config.toml
num_hidden_layers = 10
hidden_size = 384
n_experts = 24
d_shared_expert = 512
hidden_act = "swiglu"
balance_loss = 0.0117
lr_router = 0.000248
norm_eps = 1e-06
tie_word_embeddings = "early"
max_grad_norm = 2.0
batch_tokens = [32768, 65536, 131072, 262144]
max_seq_len = 512
max_steps = 2586
dataset = "wikipedia_en"
Below are experts of layer 4 (counted from 0) of a mixture-of-experts language model. Rows are named router (the router's row for the expert), gate (a neuron's input weights, with its number), up (a neuron's input weights, with its number), down (a neuron's output weights, with its number) and show model dimensions 0-95. Each number is 128 + 24 x the weight over its row's rms, rounded and kept within 0 to 255. Numbers have three digits each.
Before each expert's rows: a language model's description of what the expert responds to; "comes before" lists some tokens at least twice as common just after its tokens as in all text. This comes from a sample of Wikipedia text that the model never trained on. Tokens count by the router's weight.

# expert 12
Year digits. Digits inside years and dates, especially birth–death ranges in biographies, e.g. 1888–196x, "November 15, 1917", plus "century".
comes before: "9", "8", "7", "6", "5", "4"
router:155089113100150138115131106128130116115165120104109081105157150166095133110112122113095092149128120092155145124108103125103133129104125166135125166136147149144086165098117154095163134090147125122163116093104117134146110197144075123113115117100120100123134113141102143087139140157100155096
gate0:118139137148170143142117122095184139113100119142172137148117146130124120138159112123137115114152138148153166142137168130136102138129162140105104128118146127113122115118143113091069164095160145093102121123163119155153144141138095143121135154079133137103129149164126165148131118079129121103
up0:121105164104109123113165131147154136120127146125161188178120131096156120111135117133122112140112122119118159133144107120148133155122116140143146147112164134152126129113139123132107104155104133176127124124096141153105095120111117157152161124162129161168164121146159085111140158185132131140
down0:164111134129121130221167171127102131102122113103140074114157121128132112126125146092118173164095151074169111123128115123119126124114147118173153138132098124092166129154151132123147160123076117137089152116149155077158153138119138150086138130168120120123092125173146091154132174126145133114
gate1:137142099108150141119154112134143126119130143126114122115144140155106158139118128144131132148131117135119137157134141188109170139131094134157156114073139098177127094117098140133157166117092126147126125126119097114149123128142145173169077113106092120099150129092143122148106137131104119155
up1:107114147130115109137092158150108137140124107109134158123149148132109104157119170115137134100119152185096117106140125101119123131098165111148142107159101137118125122155107140167105100120160116138141218135129115110151114151134139142077132105154164127122053173173112109146149139139169123126
down1:121139069150163171131111126133156089109111114134123122152131123092118108129156112127136129106141140115093129130144153113150119109106184084120137097119107119106149160127151169137048142180143172139117117138135201110155122117153114109133118146136101146117103153144124116140127118141139159090
gate2:080112121124108161117142150144159147127118107137105124111143130151089150121148113134135104109075143142184116142098150120122165178119121129138128105091112098133124119119138087141111123133092127128145172163110164115128138129108135167116112202110103135113152122120125158116150139116136168148
up2:142100168155152094113123105183126135157105144110144133138116137138113120149092152129155144118190078120161131126094053122133136114094126117144099119119147145128124131128154093122074101138131118172119101115136129127154111168122157169128086094208120110152117184173113158117168180111130144109
down2:117211058094147134120084159142153109117113132165111093151140159141106088147106158132149114134120138116122154115132087140139161107086158122142102109139136102097143149163134120108142137134124148151113124166178092102153138140136089103127103119176143103135132126128122116155154107119118116069
gate3:122133175159163124091151130185094144118089157105138114114115166159114115149142152139091098142137111132111168108129125123136123104145125120152104128122101119125148136141114117135142108095111127091120112145110137103099097123110101148127111129092149106118104127148101125149167129088134123136
up3:154151122110101137112096129110124129151177109124122124145109078105166129116133142131142139156152140154105119103085150134180152168094179128131091164121142138157120153137148112142137129118114106174097114120108120160122133151139116122137125141135118143134161126150173109106117121191142103114
down3:133095179143137102128158115159154160088103139080122120131110156103142170142118145131138119135116148175150155113151111127149113144113155124152122164111108144162138170126151093140111146098164106126122152136139116104115102134138126113137136153154194142113120162139115093144116148141188136123
gate4:134136105110179139114132105064124133096077114092146122095160121092125133142155099123109087136138141132131104126161157132138158113136098125154140150142132107124116178151121130125153124153161126125154144119156146100153151113113152120119146117131129148156099161107109112182164103125104135128
up4:115186138155141143130126137123148126089122147128111118107130159143098126128162088153121127135100080073144097117114142126147093087161139111148146109144121148100120157123143136115115150127140162106152142125172134123139118150107179155127117117106104081127102145141169065108152127133101154126
down4:091105122089132158109111148139087151140121116148122095135166170127124123136111129152105171146128115101129148134125121124165163142140154129072156114155131130095139173152152133107150107132106140120103131131148110174128113131086113116159137097116146112128110110104117109114139110112135143132
gate5:112118130120164092147144149144154106123118145105127085127152110124139140109118179154149122119105104111168116145104126116159109114188097128152134133143106121130120144141174108142131104166120159129112169156171124131142121128143109131137174109123172145116078137105140124101149082162140150118
up5:090135102130177128119125105111151114086114102117136136119131142094149126072127163131127129106137097085151124143123127126136064098169108150139131139128087146147118141161170121080135135157125127109122136135183135136130085142149104114135135095101149152121108130112129120075137114166123139136
down5:098100098108140176150134116116138136116150100095106117107129147092130179151116150116118127151139131115126158135115115147170100125125132136128137153126120150149132149138138169108165147132160096087115102115144133137114125112091106106165157084105152125119120094100086081136127124096127140119
gate6:100125111093142156125130139128155116128150129121099091157144102115131141064123128119098111110126141097121117142130103142168137132153120134115151127146148183136123079140159135129124134163124147152118165148129149147111123170142145095136179174084134148098117121110133151145128114108127116195
up6:188137118156100132135104137164090148172098119118153124112104145093182124165133129145129178127113109076089142119147125102097112111122155077109107122156073115120120158110089113132142115117153143108137120104129119130137142108069156129146105125163134088159110172162114090158139126128117106054
down6:134151118119113133117143189124133136172097117161151107184164108133125088166151076137148109102133130082155148135130146134133151097103082124117105117156141150149163088102093130137115121087112147128121099163140131127117098118102183141152108135126140119109110088070129136117125127118174075120
gate7:116121162167138132158120158113154095130127124131123164126111170155117091127154158131115150148141146170148147111125155160134136126133091116108120152079155137123109162147139152155078136139134149145113119142135077115150117161122161097147136165100163145114103111137119121144151126132140125108
up7:133105168091078122144129127131104150152122097138095093129101126102135146144101125098181146126177138123089142126152081129139155143085108127135121126128128105118178150145208109107123097122135143167127155176130167113121138129137118107136142130162108119122139150162140144111129151072170122121
down7:181144110057091142092113131129165135114134102160141147141131121129152147157127139128116087092104109130146115154121139111127096091162127141131179108124151063142127096151131100132129146143088139112117122101129105118127123116150130110114129161134084197115109169104120110132138081136073105143
gate8:122139124146118133156097120111102094160162154130101153161090117112147103122128160163116091119084159110147131143092128111151084151121143120139126131124149148077097160160131156147121130167143131161172119143116100146148106137180136126134115103134153145148095149154136106112072127133191132090
up8:137130131112150113142142158128162139128117118128129143127088146119098160145111120152110116142147125102157151155154136105131122162156173177163139141172130149156133107119094148147164127108166139115129137110142124158089172094135099127121110171129117137111140121133073087120120088142105132096
down8:138098105119133141059160142125121142074084124134178127133130148105144136132106097138128119109084140157094135133123143128119148119149134117147115149117112097187124120133088119123166118113130123126133135142139098127126092124178180120144155119171160079089181134123100098076120089190159121123
gate9:117120129142099108119153142141091121115083120105146119152091128136142118121117121132149165148118151147114123052144099118144165096107191084092106145115150138129150125162133114122100146144096132176120133109111101159122165147129143145178117178093135116126139124152112135112115092142140134154
up9:142125121125132129174085128068166141141168091164143142138129127096171118125138121146129095083127132123123112129132163079114149130130121119120122142109127095107142101128122126098108154177146105125147126138150131093144102097112117143132119124135141110152101116147157102130151144118139113165
down9:125124096117102158152115130160114119117157071147158104138113136125133129153159076173116124096137107127163131123132131120085155089121123139135112123090097126144136088129121104122089107111142154122141152097113150139123146115112137127133125111130114137109133155146149122121138111102153123093
gate10:154163133146112170137120098150089127175142129088131135105136120141124116148162131118161112121142113111128117125109127145135100106149179106114113154150126123137137129112118139128140121112132130114167131137096114106163104126101216122119107153117144123162137129133060123187119128108129128132
up10:136102091118136147160121160115176106118114102156094135144125108045120126135095123128112164150131140140127134122105115148135135129114107145134118119111120136103125124135140145088107097146128122169146155144156146168119150066142122147143130110172175140132109141122153105061143115107150118111
down10:162154167167116059139132104140154113089135122103117145110091121125186137117139164103137099143140138133137162119107123142164093144116120156113130161106086155161130141133130110150111122120159110115096127108120154115092107155156112105124169118110175147110144119162150133126116156119158131114
gate11:160118118139134083118141108161165135149099105132117079135134114117106141099130132141149131134157166140139150135148126141111161157121113121151159169123132082206146143129153140078123165114140108132113129101138174123119124167144112168104115165060096128128120162158177130145129072123117131090
up11:093143117163104140119159130114138138070162155127094143116147141148140094117150128148115121150158131066116154165127113147131129148119122107107125139187119123137137127126149107094159136111146137105156079142148129116104146107130110108139118103102143140139161093145137116107121148132163145129
down11:156152159121122089139146100130101120127154145109114126111104151150092140111166140121100109154167098120126144140083131124117098121155096106126116133166111096131116123111065135124109128100121135123112166129098173141099163158120104154155109112085070146142157118137161119125146129088100122198
gate12:136101110177124089133126094115122148155126119175113137145124159156081126135141133131152144130138111068125113153118117112112176121114094155155125153172124117138137171157121158127126143141133082097110130114125140094133113130148115133113091119096096157160094144173138155116107130135090165113
up12:098148139168126117109184115115122094106082181105177154098135128116104124116152131126124131116146143172125119124108161137146142141186130144147119122136105168154114148115125118146129122136127137124104096127153135118155094128072142178126140158095121166157117038112096146126126125148127149125
down12:103110148128065158083133144127098093123148116155122068135114140122115108146100102168125188148141086123130160059128172133151131116152126107123105108155144094084130117135139134115131148125135117122108151102103116120139153122131127119133187103071117108129128142121158156097131151131129105154
gate13:115107125190094119149150129124141105101128133140105136146133156152112140128123133158130079116118155120118127130111084075109143145146117124081122118197124144148148132146133133166102161126089096149184129142146087162142142184093121134153114135139108099151123112165126154128140154121160136125
up13:103139136132121132116133107124148117104097135094120137110135146138118125142150157125124137147118097074133121154117123086154104100143076138095129126155140134137152147123113162186140130099117134094175125163148127207136140121094159150129113111116129085164124136126096165144170116140133153113
down13:115107152107162104086099133153109159116108164167114143140106119097093123152105114106134140142133085143100134160118147100158156158160111118129101111130148146129121101093072139097176124121130119106154120105119143153131134116141119132164137133110117137124106106137159120087096114142136149144
gate14:154142154132167097136131122088155123125143103123160111100129134147136138100151096098137115134121103107149150162152148063093116118108114138168125111120095103140110095131123138118125166113070151141142153105119146113141102098112117130147143151114136119176165080126139142131158149118178124100
up14:156174098084113155121122157089080147155090103132112149160094094122142121102118132139147163115132130145102087106103155162159120132114139096142152160120142121110142113129131118128111104147184100137111158136118141140159155142149139144108092155135127137112089162134135117163142126171114124155
down14:129120080152107168156144115093178109105097103088125134119123134124178153142131159147112121125151152131155142138172127110125090121085154132167148102099092143149140137167099119116108156191128141142131136124163115107173094106133130158168122150147120173090110160123114116155131124101073145113
gate15:133131124142163143124114149107131135124069138152131120124139160126093145142128114122111152131123104112126113113113108138143122141130112109128122161124126130159123087162155154143141117097159143120091113124166108142116111097100123141139111127112127158118111136097111166173109062116110132108
up15:109095163130109087138113118102101134100094142142118106089131135137138134156131109124130161168129140130100158093107058121100119137073079149138126117120119115179150152149111145149109114114148141149121125160122147139111134108134108134115128095117130138141101135092087182125127095140142137118
down15:100074122095172138129215072101135142096126144152118125076083140108119163122146135113137079147134141082121139127130128124108108139180118121133123104158129139067098133104134130127179117147142140096145133108126111127085164114124114140150147130120125112147141111121122079109147123154131123141
gate16:137151155139104125124127134069144138138114118153084130113147126135076128124145120143101086144131148136069131130118096118153090090130114115125110102148077121141125115144149122095130164138140135136124132161166170135130130167152156108144109145163098128131162133143139099089152123118155120086
up16:119153119141139117141135140148142077154145143122117101100133120132117105165128133147110122140181195117131139127114105142137143100110153167147155139114115154125146088131110133080153159145163137133141126147141160131148144152125115138174144158147148199118110086135134097108136115117138112176
down16:075180157100144090099091124145138068086101128125132144114126138128115147113113163099100118133147131125103141112106095120164149139117134138137154095095108146116084141095139118130127111149104140132085139139154126163097151111122115092109147147113188148150116127162166124130115162114178163141
gate17:157082075100174119089216121146124141167110134120134118127143121142138129116122143134124181141146152098193154112087142090138137145099105147134115143075160112126114154100136098113102162119113131153107119139097114153159152152128140122092074093101115151113153113116151107127117127134150144144
up17:145112166149127159126135101169079138147092103123113125100142132140124127132113129135146118157123124123165156140134132116107143159103134094141153141123141073136126134113127136154128139077161083145114146120099128145147119139153170122086094109069122086120114181133095107144106137135126144150
down17:138106142157125090144041126133121159152164153090113165134080115160134125190109106106136096137125081114139156129116088093163090128115091126153124134157088125148185099161155118122148102118152124139129109119137146120093107132138125181119158108112144158145092136115131144126162116128087133102
gate18:130103120102090118119117153132130114125109144112126141140110108147137144114143142153144101116103119096136139140094085107110123150112082121139111122144128124131137111170153129137113095109123131093168112158112144097172158116090122153098132170116160065139098139158132161187177137121124135158
up18:089125127130123127128173139118162144146096125113094140117119169182079134128126140119162117116137141110121124123122122107105118177136114153062144128138147135160142134148144137114144125105138119116134146151138129141127119145129102125131115148092150081109107147158075150172173137107135166142
down18:117117171123157090127073127193079162105175158176115121131132127123080135205134077112107107152109090132120153124090153099123133111157120112135145110107122102108138103069117163116149158099105118109165124121119125149132169139109125121150131099098132119151110120103139119104084116147124173114
gate19:125126139137115093118090126084127105119127121117106063192174117099115113099128128143128117129166166136077134102136087129119132106141121125134119115131066145123115124122124095060144148146131147146137157150137143113117112140142088129160136116126106116149101131146186088107159119122103127136
up19:115137098127140180141105100145158143104128119112089094028123121166130129137138128120130164125110103154134129141161109168143132153145131112142132113111147124144146118113159157159118084097087092116154111136150159101093117103107146109132142151131166110107071120111111155121151160118134137124
down19:146170112111098159135155126094137102163127100132111114142117119115139060131101125141129149130072143124147146191136154108137126133146191132146165112090148104129166084156133155103143100145142121132087094123140146120170123111193119126164145123199100144124121121132101135130139105114068082077
gate20:134154130201143145177126106126135161134127135090139134079135153120117171074144134148151134104091115096131133118134145132122138128126120109083150136108124129134125170139147098168160154152156139111133118132154129151128139115117135122135146116123055122151113155083097121123148099115121117134
up20:136147101185136127102124099106150128104143152122124143112145137109114127111101121154122136116124112111139117102101129150105082139143067128106150142173141127132108141128133134188144138133126170099098096111185126161130114138126101133147128078120100133118102169128102145113144103128107137101
down20:093134109081159150090123134131077107132129100155133121096147168140121108144112129147116136135138084111116188120095141123142132131128105163114122115142128118069162141151109180123166107155136144085130113128117118176121114081140127134163115097068100121085104111091116132109143109135078154156
gate21:112126108135171116135148092129141136098111143093136132155073133120145128153120111108131101133121158127144152141175158147157085160126107118193160137169131114162139106143129114191123082121140162192109064150132164127072126120125108097136130136109141153139153141116128110120126125168123134146
up21:137112154133124152142121140116140147102114163106176128111157107115140143130160148130142116086119127086107116099055126122138112138135145123045095098151121152123153107142165090148088149137128131074127141161128101150157109133062138134142125150126124077128131135130074137126140112084160150075
down21:141142096155137111132068111119160103118130137080100165160109107102130135139094132102122179125185126145123131119150090170137111116149173121157140119071168148150139143118112114103096115114172143111105111143119192116121119153141121104127122114163115159173082151160139110117148115144113175071